From a checkpoint of a small mixture-of-experts model trained on Wikipedia.
Size: width 512, 143M parameters.
Experts: 32 experts in each of 18 layers, 96 SwiGLU neurons an expert, a sigmoid router.
Training: 645M tokens, 4923 steps.
Below are experts of layer 11 (counted from 0) of a mixture-of-experts language model. Rows are named router (the router's row for the expert), gate (a neuron's input weights, with its number), up (a neuron's input weights, with its number) and show model dimensions 256-511. Each number is 128 + 32 x the weight over its row's rms, rounded and kept within 0 to 255. Numbers have three digits each.
After each expert's rows: "mostly gets" lists some tokens that are sent to it at least half of the time. This comes from a sample of Wikipedia text that the model never trained on.

# expert 27
router:115077160158162152146150107125113100124141182132165169141160142114147042070085157144149151089088090149105135157138191134101123101128145153189153121130164134172160125059132068101133126104157126122137129101131136104110180128077112112116084150132096114120108113164100162082158123135123136092076151108141149125130120110112089146152128111096133119101154167146128100229197122172159196189127116146114097181126114122069101126115082105091153163093154151099153129163101083103148142142165110104117146157115204139083106119152073098119175093062138106138116183111101104153094047132058100056127130127120149168134065130082134102142059113072105129097122136133123141152093127145138130104109144169104137088135179133131157123139180086133138163122185145179108128046073132132139146170137093
gate0:225129161130191134122121074132148122146154175145095136129137177162087091139192174108065131159129149116138129084080156107081077075117070102144155110138131157098099149141163117113067185154157086136131162115167128117166156114154139144182138144148113138098118157088124114115172128085177094115141119133127100094175118127143049114105190145162148116079102076086115148113167130170111173132132127188147139150073113134143130125138137141143140107114216159093082140112126148113089118093122093160085158167152190160120100147132184100128152124113154053131078135120142110137133177110127120114085131213175097091178162162125206093119129086145142070122162207096103128139113135133164130147092112106152177111133083145082202134163125105105107146134109128078155092160114170079141142073153168
up0:147119100163130112129172077066143089108138161163112118136089107105107168160153111138168097145109146158216157159089142117167153126099119152099094121145141127109158103164136162160071112213111118115158101163169083103167089122095166124183089153050166060178084124127130124100119167104156145139069067077148115169144154101143167135119128121144123128103121128155090168121115146088117149105089115161118153121128168103114154087134111136134091090090106119190126171105089115142158112122085119113141123145164170132113171103175158137115135077042112121180178115104172141187142110126175192130143091159111112169118163114133103175139101144143127122144181174098140127160154177139102132097168107106121130141123172172126073129100157110072117113128167125161116104176097114053141097094130166
gate1:140100104153124083154101129144053165175104073146132082136152080083142171101155119081100118118112206108145117163146096104177133143112165120151124081165139152132115110172118115125152121190107240153164118106114158104149195137063081098129095146137201114073124120136098106110153169107085147156089163145136108077110098088134103129082123145078138118126067029127088149160127120163115137202142116151152109126077085146108100081126134049104104151152164148068120169153128144124150156103070150130058092131071112153121143172153145160173113112114171114156131089068146198138122116108147121130069124157152173170070101141166064112141123101115115141118118112122118088130156104101127136175168124140153224164112141105143177104107142151146093128125113131119140120099097138124132138208092141
up1:053119102087111078105107143176076114126096103131108121103118142156163148136112158130154180181105112105128164148153073122132083177078133103136159163119175122149111132108113090104141125147184083075112114133131172182181158072211151099218111129192093098150163125128173119151108119153097121076114118161136064152095081142158144158143100153125164134160137100160166122102144143110162163129166142112144106160158114122130210101145184144137122101114124141063118179149134154107113111104122145139047054096171111106110161102108126074157139062167116117169130099087110116210076174153126130086134163096171123117132126118073133173130116124158087112151092116141131099147110073124101121165157131089114113087126157151139169088176129125150104121107152165124130088190164161127152140082183087
gate2:117136177153107094151102132092081092187114128160093142113167117143121148104126129109210127196077181141137156122084173204107106162117145088122120115106115131100119157061138157064119150113125102189107142126153137105127130100135135115141142105192138180166162105127119129098128135113133199111102112094123113046093111126123119145104140146160162089119086124110135177109136120111119152153156104125163071090119079117124095136099106144185150140150135093096101108055108112119109112107099159148118110079205108126124195107158150070122151176108124120150148104113127108136036104123104111104138162151129102127125072098097158133107151139084066168109158123144105130102130133152152106148157141126151166149083152216167171144109095131197090182138133137141135201080129133126047122105176120
up2:207085167065100124148112124165096113144120129081073172066128110145114099176088169071054101188099188091129108062174162158136135134092115160098085118143118119083152116145104086107113154099126122056146177134104137200128113117178101121158106161166131092167116155197122135146125151119129133108119146153142166153148119093137100114116066122107101119122137115157122156029084122144113183113019133116172132138094179137104141132158136124159103108123108112131119111153112115154076098135144156166128116058147167036132083094149113107175180119100144088096092133133039142149131103158126096158130101133135131141159130077195133107142120080179131138120143129129113084142111181138100095131137174193129142168130156078098110111133106171079127096096172099067157173131146150158089099113133135
gate3:116123142085119080127127148139142189123093141115115110120114093141104082148151171152140114090129147105168168131127120164116130106148072120135143113096140111154113129064158120105139138126126143091091117101157126169168164128086102096148077120137129115174144165155116135128162090152146110130097107066126097134164074128123111099120167152149149165091136124094109190074089121123128156082184133129101118124070042164121148095157112119103159144128183124057080142101115122118117130080069088117124125164133179131177133100095065154123104152088176105139116150108116132164099036152102147082123126148120129095173117131137123104091130106114110146184130098155141080128123119125079175083053147113092080141133107147171141082121177117127152085163148118155095103054091118130114124072071093
up3:080157173154083189124129159120152129137146135177123067093102106150189137126121158107057123142131123131081120142105139088096119100132100133137154153116130150103161151141083152143098089145153143151104122068157124112088118144114093190087171134118205126101136137146064135122144172147129120143159166136085054113142132153138068093173146062117098073117149139166061108144131139098159144114164210174100107109106131138064065125107097133185080123106100180146084177047146159146162124122137149131068166134097132181112121154180096157112085172126109153137147118131099160111141141174099129132127146118060120134104158121124163071123158126150169206109082127080128116062081173148134125139143138092160081146146128137106068055146131126149144159125147152201127147063090124102114172150101089
mostly gets: " who", " Award", " Jr", " He", " actress", " Jones"

# expert 10
router:138131120159149153114114095079089112154154165087145135122125102130167079119108131124138111115070078084129163140189191120096174082130155130161157118147156139142103072172089080115077124164139141128134102092152163130122182149134126156094075138118071133126114175099055148157147144146134132077087140169135130134136110127198165115120130137142156069097122171150134130128136135083183210164116153123085128186109126158100133109163123123129063154163150119134152053157092161108090108118098118127103115104141143113123184135108068123108126168080126128143164070082159127164106108089092091057092120063121118191150131128103165139136175107118097124131196147076111130150097075153145086088114153171135145122113088158174137109114129164088109127139082121174130160072126102131134154171135130
gate0:219167130116137103107120087173097125183149176173132154147144108117130132115171121108157164160103120173111149202121161114161105129135162115155146125122115111087148145143123139125123129075093180142094204094155129160187160134126136144133125065089154119124065156174121111171158084117093170165143125126057099123114130072118093128128088083078187110180150156078147207129142143139110102114146133163132148156090057177091146143112181090149159191174151098092089161135169103084144118151130143147112075093136144102128144119111121083144115102151112108068128118155124112125112091157028119115142142150149130110119075141109131107142116098069181070156122094181160136123150146116165129127121129100180120113082159167149101123138099078128114172128110125140135079129143159136062120166162151
up0:133118120103118068104176082127126151121126107139083076030153141102117107139082117075087096137144114126062144145150153062121143112100135177156073157104064168136155171103137135116123081072121123099096120143178164161133113173135086097139110147163080100109083167124161157115068147095098188146103101119159119151148170148180127121107119100139193131145148171159179174142108084137123150124142126188140115138119157128157100123091126118171154175098117097134125123126134131176142114141163125153167107065190096081086137092115147120070169131185149131149078111123157097104100169130189127162059109122179224134160132155129105126114072130133109176144216134071168119130132110129128119140148178049171093088111132120117120102090061084082142128204122126040135139164126082160129126101091120
gate1:129123117130086168134157131075110203136138106112174083114174129135129037112145116146117117138055115159156105090130172177123136179119159165156100132126147123076092116150128132146164169152210110047075143096155149104082092138122069152058136125110083186120180141101130120180157161118140165207078163168128130171145175127166150108149132125123195166157186120111095126159136130107153189149131141112119115165144111061167080177083119113122104146134172151175134117130095140070166085159093189150141105155078160112126118154111065097104147162182121131093152076157119105181127129117099122080131158129094156169138147099116106090063136167148108140104087162100140185132141116144117138109097094117128109090149146145156170118063118121140153142133158119050128096218141077115135089132101087
up1:154112159114161110167147076193132172134093128095144092149023158122106153119129074136145119093101140101168092096100082156178151114130123101140140154164123151189140115210150140122109177128111160116195080185111095201092189176096143220163184109080132115126144106117132159134124169113126099141098141154105126135067122210154156181133151126077158087062119102093161158105143174113147115130075132164195147103067178127094135156113140093072130125136129112159171110125126116175080133117128094121120170160134129112118144084190151130126147135150152108147097122168116144102128191131111103138139143115176147137125121135101116139080146126142099122104181157131162158112113219127171161141117135123086084134078176115101131184124114152129101123173128114096112144153122077068165134122114129
gate2:133119088104136182119059082090104150098208162095163113140084133110139145133106145137119136117076121137167061086129100118127175128102154155198082143172157101104166188085090118144144103099083166140104152102111144107084082134130082147120145033145061117177119151133094164126125147133077117113133128135120134121166171137184141117153108198119097148093142198155153199108153103120081127178157148099097123126184137131099120077105088160100134075111109134135078107124117125144109106115131148068165165126099126199177104190078047149142150134161091070162092102101073125149116129128130123091147169104128090133132095117201151103134108136105132125189123140134044155136125053157205147137121184111171150121103113213149112131048167126131143090138113110106062158106130163164102125158112122
up2:163109184121119084114120094185127158156153140121086128115185155082125143147135173112129065110101193077195178106144119148113169124150163107131165110090195122131164143149106123121139150126125132167160131186122110029147155149103120120143131187155155155122139104089170104175093091124114120139136172149121094112097154118143102119112089123151194079132170116152142159125105142092188147114128077060075119118073163091151174126172118142136083140091137141163115117175147140159109076124148159074145117104075113173127100115103140074175158117107021178125065114126129174105193095120129143128090139135192183141118134133160140170119145152110106070106162115099134154122103084131094117154147147101106128128160106144104116144086101066122081146125116097103108110165053162109094156117172076
gate3:098099154095151132180136111168159138142093119062083095090109105128095150140076146098169101125144152185130101133187175121164133234134147073149120109110117087086143159120124095124124170167145109134109125198126105104137140084177125101138091075162175117179138170139119161155139132092095218084160100141089119170138175194123150161121147096130160198096117131111136166119143113118155144148165129151100108032147158142135169135121084152165136116093152138114144155091114104137128107118124161144119114158144151198163123141109152063108120129063143091169152101104124126121094101097086137066133133122105124099146150137127096131166150116134105106127160161122113162115168118067116143131081126105142171145092131166154124060099128134090130161191062072086166115121092114152069090127128194
up3:137167130116103080085115126156099172123133127056096103124153057024133124151104035152122160107113202125178102145150118075107114151113110085090149119157125149148064089136188159128125191127125159160163153110140136146135167156111079158141077159073168128153155113143138100139186137091144096143164135131151104143127118060164126138125086094128076124124114162097130168138136115145104141227127123199136147148112122156103179109123128133064077130127178113050106086159093115127148134138161088119109120130127082090162126177107156150111127044132155077096129158135145134149106092113113143092151127104098100150099142132152097121145114098077085063122136137109154095138204089090130187140154137113108158120116113135136164108094164152146054159199159139210105145205123128154170158126164159
mostly gets: "ini", "án", "ko", "ki", "han", " Jones"

# expert 2
router:121127133158109116088063088115094141096178106119116169106097125155202113068145126165120085090107139171080150151134093143176148139151122168232145127129121136097156116111092128121158197101140107105160184088155135135125197131158122112137113121111145126087157147121126118129140188155172156119152111171085118171114114128158147152181114100151160109148078097092136138178146105108182166145105098199054081126126084124131036114202078198096139158113198170185130117121121094047152120113083068166085112157087228104090122095151110130118112138115099074142114086133139132122046150085127186138106116142126209140146141143158110069118114149157134097090123092143093110117184100124109118081173118116129168099081121110112124186152112102136117120109147071132174124091148106140093124140189133
gate0:195102174115141162167132136120095171140125153130129115172165116111148148126170160073097117158179090142130117139151143222178165059133085119129128159067116105140125104161125130145136085161129117092148095102140113145159115127196123106131126087201124111173165146140108155140193156137138130188107152132157161117112119078172155086104172167114099193088115166111161134194129133177189133114156146114153171107168143123167138115119125124174179158165118160125056090172116089056151048098091069169106128137108098145091146106107127096152081065095162168142212160107116137179136161140146163097133158116130151115165184157124058144136111183151181081120141078144138125158112101096101117127144085124104177138110191166140112150128062135109241114075129146158177145056119060161128140118160128
up0:120090148101149099126138146093095122125143117111161171107131175136184192175118092137143150114125024081098053096168116104098096104130126152117123115144104141129181146154159095201142153133071176166157068109099136097086157185103144097123102082141122121127148141089116049164124200118125108131163119117122104155091129112069088082131143093091137211098168067113074140156102144089062106182114126194063122143109163125196147118162103118169138152122113117099133111171121168122142153139131131148070175080108111119092215134105146158124138148164093092167112094183087067132129134166147069133216116129153109157128075198133103086163126125164129153175115139074099154148116138076131163134147098124089124174113083146073158162089163079167095098172113146159134126147135173140139078180139118
gate1:118101121102083120091215103140076135157174144104159187077081197099114112139113080150121135097109149113100101146085127150162133094135127145093129138181124087094180176120069113100109145107116119160157090099142100080132121119138121116134103093126133125126124165116124073117188136093112134122120192114104111090129126125214072106114127145069146110160121159160130198110108074104146155112110097139104125169093128111146097178175125188158118168117139157130130112094126074138112099110090167163115131101123157183101176068087182127117100180125143093104079130065163105163128096104108099136130083149159157066184080137190098221149126105167133136152115118149103136127158169127148091117085144124086110110097141165104124152149071128126122110112100075139133097120114071074127127171206158
up1:097179121182145164121152094098124192171129166119103099151120137113111108113111104137097088089140131158077092103095129094140098180109143177136131087126107093045104121113155130059107143102152167100091080150174149177160158097121108097135101132095155091076103142155159107100093100096151139143143046174090155164084121174108107130174081176129171129198116154117089202136082125117137188089127052060069127055093149167147134151120127112090129148153126139167135158116094144150119197107125130126126125181087091149132129137105141081140107135174175114132162139125092159123066146116176121153123195164115169114068122129142182116111179170196125116077072145118127079121123142154082123160143153124131193163129157093096124113148107129138125132112113110190136102096202093086164091100136118
gate2:129107130128180110095105091111147139130131078094150119118112142190129163138215101106152137154088167138165089144126109140087160077133104125160090112135128140163116083129130115096133136172128087138155149115129152197102156175105115125107125143103085191127075153156146156148158066103141142185129178120159099092151160127096165139222095095112185131148113124201153089144150166108077097136112207111152111149152092097063111070107109135165087210178138120141186109186153113102149180090126168169146095144137141161133054145153138031039115140135129187158174088129180134127173135072083070134104173128132125117109135100174131082087121171150114100167106136116104129131085157124079096102117124151150181119203105229148056172174093116130104186075118138079102106113102121115124171136137169
up2:141123120162133123073116139107086138129137114100143148180078160115099076156141085145080118141185151116106073173085169131122126143132137137128117108120133130105131136115069137172138162157145177134138150121133095109119204150152117127156186155114083123112157119098133103127153149197108123182112133080144084079150139077147159086058184099109124131145057160129145137163109109161115135117119193147107055133073090108228079164164143132085116103056153135130155094124146112133131131134134167170080090165099123113191122117068097116190102073184143105072098178080141089130170127079111155172119155177186110106114139182099119121128134097118113150126100090118072083175122137120158105138157133163191151182106105167109141130123134157137181145049075119107141150181117088098124120141192139
gate3:119105107108092170128096172147115118162131159133151160106052207142110133114189181135187138094042162128143163133107122070152143103125071122126095126111156151075114137137168109096135111160109130101035155107088176124039181148156117131153136111113124142141150128097086167086084148162188094134138069144136126118111126088044065087164133100128153091122138123092141173127133137093179173100142149134128105103178105147094149164129148101132164089189144120195184162189165132058150178117093142136110119165110149151118158181105151145120121095083125134131168144167104184004150146154130115122136037159125129139095087150110161081118159154127136111165068070146096123128163113103153123130125119165115136129127148081150114169093082087145160107121132137111128116068145147156128135134116108
up3:139107098084140110091102095158181121135160140142135157155183160072143127108061156103130116131087111099138127094116132136146059126128144067134172171124134117178087147155089114153145099122130168140134154110139072068127122149089129141102060123087208155154134117121118095159176175169151118118108131137140119080166085182075110167122145182199145094091165208108180161128176133127135156120106149162129119104141072063135104152112099135191127170118183109078094106193111161110148135101145135101114077092133166061171112149167130126092198098154115182148120120152103081162096131096146127118085113113107173110146112152114092148113115130124075136176149107099153143139174206115157141103107117160112079122098100083090150083110108191129090102097172138130124153086114149154158124116136140
mostly gets: ".\n", ".\n\n", "\n", "\".", ";\n", " within"

# expert 4
router:092080107160140132083114101135133091164111103140124134171106158148122163158150128202192082114137070167071136139194168206131193129069104162122146182074142146164109050110111126116114132161116179154093031136122143147106118105092149077119153133082138163142167154127085139110163127145173170075065126128136133151095179088125123158154130148117130125156073107133145084138139109153196176196149139119115151130136184149072091150156134098088124100156173168142120157130145143090101133080167045140099068150090160132120100111114115095097104103119110075151150106149142083115138132096113138118080131062084206185161136096108107091161114215173126165105117126178151082138095112137139059097132156157183134153128104104142000143086161134116105088149149121131080179145177135126096103127165124
gate0:170112081101178159123116115108128175118160112129147145106125158128136197088125105196130172146131113111131112102075123016133122119139147117090114092103115126169155127123111080097143086163113121193126128114127110084159174130090094126107194144058115125087130075158058145078138164092105128109084119112137158114079158136178158147135098090129164123114183109156110124120197091113097159138080141135114125145118074168131130111089189107098147131092120064087103130170091158175189131096136118124057118120120166131104137133161121120107147110131121105080148119122132196130156124152099119117154125098125080156147107127145118154127173111122124158098098127140135201169139163120074136107102127118046158148105149116140108109177131201126103111118099159074105121114182141230135103196139140
up0:109115127053139129129068120107103139133143098056174117133133143149114137131169121109032125113099117145166133145140107065116136120137097181154116161112160129112108146166148168114121069007143105127169132161100114146072139116123172165137145157195099105060156094125097136141127168117113164115113151122113179071155081097117118168105131165115131153160124155105164212087109101117180109110130094084142198114142151151117121100093113136158182109131107142075140140156132104076075139094110123158160158100136121130130090154180177105142117067075189119155074093104108085122101136093075123147132138135105189109142127178123122060113171135170140099187112156088147142148160125142087147160106139135133095133132121144121130118148058066123094155081094141152146132117127073104178098097101118
gate1:095147138149121126137125105081149119116160133150171123111106180132123104108131141083103097080252139132147118128157121081130091087113133156085143103156158178066161104128166172182143187107123145092112056113125084120088155192128129142155100092152059123105101123105108165127134151115060129116127146181146135083129110083127149120190128132160168149126124117153154104125143129174126137177114133125084094101109119169097116129164125124157151131137099129132116078146113116083152139122130094172158113164125122219131171105101096138158211071183120134199176097154099170111128155140153130109120132148156112133125097076089161173127122203150135161124108198141135115096136110164133148153104157146140127197108123170107021036181175069129167140160133133108160115131165040097093126161124123
up1:126148142161102095120120137094139125126131183110128110140123175205114194165085139063150170132154184150164091141120128185128127095067136129124119175104138064098081134190129148126127086195108135138223110131079134084102132117121168178071111103091138107061107107120178114195121133138100140083144094150119149111115128153116161109137101145136142178105160122083122074109115054126110115123128103082108134028140103148111161153145121217131033129119155128163129104128170145109210138155098163181081115095108182186101128133126119073136084129151102153155097150189135105109215155154128157164094098188151103117159088132152146126125116165078105054131128118188073105112109161178096127156117116172113109126131122111080123120142118086122152099154122163114169151046102190146110177143147140
gate2:106124122098129158075142156157106157152118130115088040096121137136131184115103125174138107154165157142131153105105150117172136097109126184126163128130120106148158104049104125143128095060098134124130130129138111176172161145112164142125125187134118148137101171155066192068136140108193165140090156130149096171146109093103151081157122105159104134190117163128095133205152103166113143122146098139142092093118181096169105105128126056163123124118115157120149173175159143150117120113091096095108122123088152085125147143110159074086065070089104090172149146153121069109160107124129163144134204072113141128124080181060071143122109195053138087105155146112149105118112096154100099160136195130119120150165185160150141092094092150092100133107186156137142128077130128095070103171129154
up2:139149141112162078061155084143126146166166094138158210112095150081151112063146128129096130140149130083136109151088201113159161178173109092126092125131100109133148158133125132116072129138140186197112119152143104102207136168105139147136151093123137107118109165110103129144169083096155066094132182096117187176132115121111163127142200150137040106158145124139123172142085142148168136126170074053104139174097100119127146131131122127166155129193155069128158081152116082189157083057097114043132148120155100099145157141098153097126112132148134153152131132126121161149149133170091086135136128115074135081133166081097124157121086117089159130137149088116126167130090141131113107181098186165137189100097172094083169173165115113196097128099158119153088128078158144197121115112110095
gate3:130102141152149137136172113116082208158078117096084117160086146156150125128159155164209173112143099127171159168065083081134125137105180138123138135110138072094147170123189104154134127117125124079110091125176140154136142152087175129127130113136088157160120089085132159057116135131116163124083094119086104067119145142134177175093139161140114159080049124102112132130082162143110230170122180135116045140148149174050104143147153112083069181163131142164104143156088121116169169108105145110130143147149111174177151182135125105086052154122136142163093116157150133133106127120158172113122171168104155107049123119149154142212141143151131093128075110160126123138159114151110136132124117089081127145189112122116141124114123108136165105138091124136053171118115144156090102148171108
up3:121069197116131137140130159137082158101162156166125099164124140098131145126064130131156129077132119131120093123082114133136113119148106106131139072136151118146153123187055153115104148157126131120139134127123134120102149078129193128156112181164185154154127130126085182128103133135127127111140077046115131052134102072053184159159141152103104092111145067121080136121170152150093184121102099137101151101133130157106159172112131144192113059107097213098159125116093127155178153101094078111127093075105119169153151142121198137144111092077099138163127103084126125134155154175099205130189182119145128124119102062137121128128103153172135119140155061126131169181130121071137139117065104128099119154125078144115121068118132090176134064134135132139109162136142147111086094096126144
mostly gets: " \"", " would", "\",", " can", " may", " '"

# expert 19
router:150084116127060085102096106081083096134127176084121160125104175163164159134122066166153116099091170151106074155206131223138164153153121167144137114102113182074126089141122124132104129103142106108110103092113149153119136090104115124090099131161133140157195162119097085115101090106165140056127111102070157130120112125128145159107102157132131081118084107062098151150136142166187204163093122129092110109091154158170119126172090110161128148126151145170151183106120097123157108121139063167084104160127200128068091095095154112107129150119160196156075144132094100120149098151088175113165090086114173169113134131134118147164144135109132123082158115161131126212102131124145119113122138180099161106094156152123093127107124118087087148156147146115148158122143121160150167113116092
gate0:105136146140117062149154095155148098125101140152151136132126117165101132146120126117122122130179070126170103188123099121103109117176205117162103103156109090120154142071126151104102119167138161109150151133157178146148173115062094135069108142114159095097128138172099093156144152099125181106110044123133092071089154081153147111086114126080074102119161105146095128162090145178110113112123119174123183118128139147049152154140063142124083127126132126128149148087140145129154124154139157079125130112152104103131050128172127159098138073176129175127126080110157147106109056150114118107100136161116147174161138122111031099217164147161216084113133096093185050100104136129150116124119128103095126121122120101151111126124158113121131096140055088192116172015127095132114127136099148
up0:140145110159128097171180118146141094056103168121141169128108131140128125090140119115132155108066149137183133164124100133135114124111099114158104077156131123126123065174160087139086138125181062151110151170121130109145113138119144124163141071142136103110155134172144124124142123123157137063146153169108146079180133098072182157085110121148088104081175086147111095241137185117122150131075152152135121097142106073114220123100095116125154144128149117183137093155146101157158167215090127110117100119092145090114124114173118163076191145128153096084129096087132113182164112150116143127124089122092106101130187130079172197104052167196114109109100163128165084151185153137127112134143133157106169144142078140105127110135201167124183123064160212181097118148136066154144215084133097
gate1:092105062105072153137106075138136144150197144096140106103097146162079099115143113119100100129076178147172142119206058197140124130063094080107150096171140136164152197160122086137133154117163113098107079126137106103113101096140130164140101136079167078092104137082109184063119140125142139129092098119134133162124168094204151117080135132133156116120156083120096143116088148149097177119118150132187158166096082114128135149168071131139153052127114131152152155132134115185185092105161158089144102156099162089108141101149076046145129104149148178159155165096123133203085121127099101124100168071128128130109149128148142116121102115156132122108157108079139143142163171141142095119143163106097096118121066119173087112160075146133127208157164113100072146107118158114143095134205164
up1:166124120129106128215140111103136159112133110123095147149141167113142123125172088142169102129130054148165123108103129113148169133125141162075079094113133101193093117149103187146124082132158134143121135130099136149173164113154115192117049119120135103137172158101153143035088092092112137106110152123163194084151148109164157177131115158125100145100149060140100108126122214143120151118173136117122101190051130093138082147140203182133146160118109131159131124151143147160186118115190163126174154146114074111172154129155117171131176106113073111114195114093118138117144089125169117047169095136139153119122146143154165182134093118144123084157149179150165086185150125069118119036154082050083136152145155117156129098160163159111085164104099132116122107147091153104169119091113130
gate2:112092132110068123118120140095157093098152098135125119164144133064112121107081120134126125142142103146123086085129160197121109123073069086164223099184182126093123132135145099134109141092088021116143148170190097126107121180164142145035148080149157124175136123143121138145106208084115131067143124154128131163162144180119159130140099114112067141221167137136142165132126143083151156123111155145208139134131168174096168129022154185140111137108084144084112161074133126098171108169080086072112117161180102151124140151105079091098133128125130125113052088093118108104125130121118105199163151122130177127109151201080035185093128131168116150133114107081115051107144143136102165051118123113145122164099168190102094172136161030121101119118154149097139162101113129147162117126174145
up2:099146158098131152107137135156173118110142186088087128154122119130115187047154121105123146117154184122216068102098143221128120089138128091118120113161118092114109105164067097119112137098126079171149150141130141131150124093109152100157212117176156129155148139085130102165112081154035139166133093134103170123205133170150098174120104156105123137115132132091128123193141132088139167147128150097184151143154187077115114112140062120125108121094196100173119180157117127134098102128143107116133145165123095158124141086177185161105121050079142128122125130042126124077154154107134166146163182147183177102140084142121151159073143118196111102165077146153144106122159065133143119127131102121172125150129136096055125179128099103141160101144103152117071138116100111126101082125158131
gate3:162198117142170161127144110131154077108119156171162135132124136226139109181062163093125119186162125134116153160135074239162063141115137139138127114110126086126107109122120071161101026080115150104128137157044173094064136122091099029123144109115084141171132161154164143082135109095176100134138132116125104153083124149151142106159099144132114122133083101125110126145136104105149118086158142100107198138131123126071152134161142177130097084192151185161110066133210112139067108160159133087181081119120212163044131114123164105142164108141121135125091073188152128138149141194155133099133125097110092098132107171143126192089106113161078145123120146110108160152086134192120127097092126182092139157152110127142134118168131129127134113118195090157149091161175142101079107168117108
up3:123127103190096121073136175092144075140128110100161040119133127145126122170142115160184180108109095154130163164160133158119107123116161145111119118110085094146170143057105116148078140098196114106091078129150116110170135112117103129090105119076083156115174046126130113117051124131150074170029059096134126081155182167086146114146107158090148067154119128123119131144166104091062128136075096129125115146167135127127128066092147125099118103165169200124089209156138176080081131169141100147119106144144162085145055123147123124079111071165032111036164131152127116120127133107156123126145073101110128197107153133113160139102127079083066111071127117123149107158122095136164123094153096136157128109126129094094143134145128152159135140178093152161106144196060165097131113085139143
mostly gets: " during", " on", " for", " between", " against", " from"

# expert 21
router:106100128199117082155109130148111083165119124098154106186141120155164091092094104177161137183085131114107093142096151147122205128124178189208136121119190120177116131129049079163122117102082075141115080154109191140134139165092113137115072157110113179090188138131120119168077116156137136146108115073116166148109143072121159147189064129146098114081128158092087149149134067114138118174108094098108077125117127134068083172133088144084054116169147173171146170106098127125118085130096093180162160135113095128069118128206131141102180128092159119147141102146133060113114106084118125096098178161066196146103102176160066100167117075106093096178168136133152137170097088088151112123147099134136147102088128184140101113132131146136145120128173080160121151113183093179120073130124121
gate0:192126123111103184068140101132115163110170151121127129199111094194097150094155130104132145139101123143158067131131148202108114064121111148103138150141106190087158098147145159095178105159120083084159116147112189094103129107145146070097107067140133099107073105062152111044182117149116097152152193134104128122083084122114131165129103104097103143156129212065088170086146116148131088141086138128142154121157121119126064147157173151072111125141136109096140154123094063098104160111127147111141123111089180166164124149120153119170112118121200135174103094144109101108159050140149144178113168118101160161143153133099107157196071124083126145142077180080095138130159140144097086153186129133123130101092120074171129138139135089146140091133216092171140189164093071091164143112131157
up0:112115096116104120131153107094147114063135149135214127119085137128149147059135074145151141090089089128092081101165173126105089200106172110112049122085125118147148158142132124145114111169145177181217189110081083117092118153084085105146093082154113146140139120136111147154138117215152140150103130080129090073086131111174149113143098171141110189130140159153142170162138075136108144185153125085147114173124105085159124164155104119120160147121146150176123117119162152096109088157124095109107130105124125117181133117108109108159080126121168064140140129128108124187082138164101143143168105129133132085106051099131090122101142136132146132127116119139109166111099205115148091154076091114125111078116146082135057111052150095161121153145070146101154091124062076157138153151136133
gate1:121070132116116112166128117082134134120131130161141154150046099183123106140137155148179127113117109147138131126121087108096180152109119160111117140094160159077075152155064114118173138097127152162147126136081192164086193133155128096093179071103090115112160093207135113100116160162105135108139130073167103110169143131136096141113158104173167132116156083132132112157115123130099095092113093108102180179143182135139156109125117114083117141136197140090136159171097137082147119138128121124125127126122077107096092126120135156125178107085134100131134077123111117136125162129109084141108175142173091091145151133120170069142123149157101162147132104117130154128175127122038148168088093133139184073113153084215132198126139141126095090149099093096131203120165093183118163105051071
up1:113097101152168130231117127124081155144094133103110110139049102113092114127132091103119099143122129094106126114138152135109103189117150109120156112138139101147116148096123133083144138126096127127085127162092147135110102096150064110134072063141086132110113098129130132143128130084131145158089113144106166124119129136077126092070085173077080102156126136174140163179104089143152149152074062080131142120119124102146131082125179143102124200135159179132055128117143118126150160123091163131126133138130113139127137073112110111161147167138080112188127095145137148101114133007104187106130122143113096099138193157195135122095149129132137156128189111139131175106124098146215131115139099160124070132098064173133190132177095113136118101148120152137145133140118128110164126139165080
gate2:101140141106072113139141142124221071127117169139105129156084117134066171126119143128128123123139147136077122151132069137068131148142091106139093106107126164132118116112084105057136126109126160127164132120073168123106144125185114166116204090092134164170148152149103155113090188124147126142126118108099133221142107082126162134168110153138128118153116088123167114109123142177097167181061103211151120113127134126128145188097134128076085098113195129124128179141096095145113112122154116163089089041088156169091145083104224144125143204105165138171121129109134122128179157083169130163124117120193134147176091083089144077092111078119207137139125112164149090139128149161107193126148101142117165119094112115151114131143104134138131107117084128132149136145124146092098121138129115
up2:175114080163165074106197142136114044129182155157137134114111073140098143181120130086098172105134112141163130159135105140090194166150121124109045150126123045126114116185123120160139084095119059112154066083161098082125105133139132111158177144134154161121096133075137107084124170137142134131101076124099109074121139089054093116160107205187057052177147158126172154105098117093133172148096113129100165121105120093123065053096189145198113096152126096056124094133146138138088126171104104100126242136156162139081133151074128120079195095133153147156160184117118111199187132090101096126109075112178114170190129081161091151122086110073163110147136124122130079095106116102144072128141132117166161088143123154180136067090138115117105090143078091101130134150131128114216126124157140
gate3:114107166071095050142092079052110119162104087088098149105148132155128149140111138062091139112138140189103179167135115201143106164088163203186152096169135079088087099118132060127121078104170085168120138135092073147140119175168073127114078118115098176089105151111187158122142163144104099078105144136164110162137133132111129194098136135139097160116114120120126145157150131164112123092199166142106079139086164147121123174120077126141191200136097134103136096106078043107058117117085147132118175135123177139132062171116095163135145091089109132135128098086128156164086056112123131110118101132044132077091192130131126104128213128137129157128125101163135096166124125119165152124158102159100086137110157068130110132120132135140138087148143139113132137105151107139084150169137190
up3:135149116136136109138083116164077166134138191125126155093154147117103127128157086134158174195115138135152197142186190127106166154146109065153070201085089151085187108059154094177111155125132173155228167138147123131213127083192118141099108139120095131098071075114153121122118104094153139110113177103044103134128094173186113125108147076174133091119144102146157148158167103122143119233121083111144116171107172157155128132165156151177123147167132156129133144147111172103148126124147119155162098142117119107131153076135076086157204101117147097130135094056093159090128188156134106162101120162129156134186127120135162115115043131156126122160150144146150103112114120138140127205183164146108170091152128150095067121083140019173091094105150138123107137113173152096163046116142072
mostly gets: " Great", " Old", " Hong", "Sh", "ye", " Ash"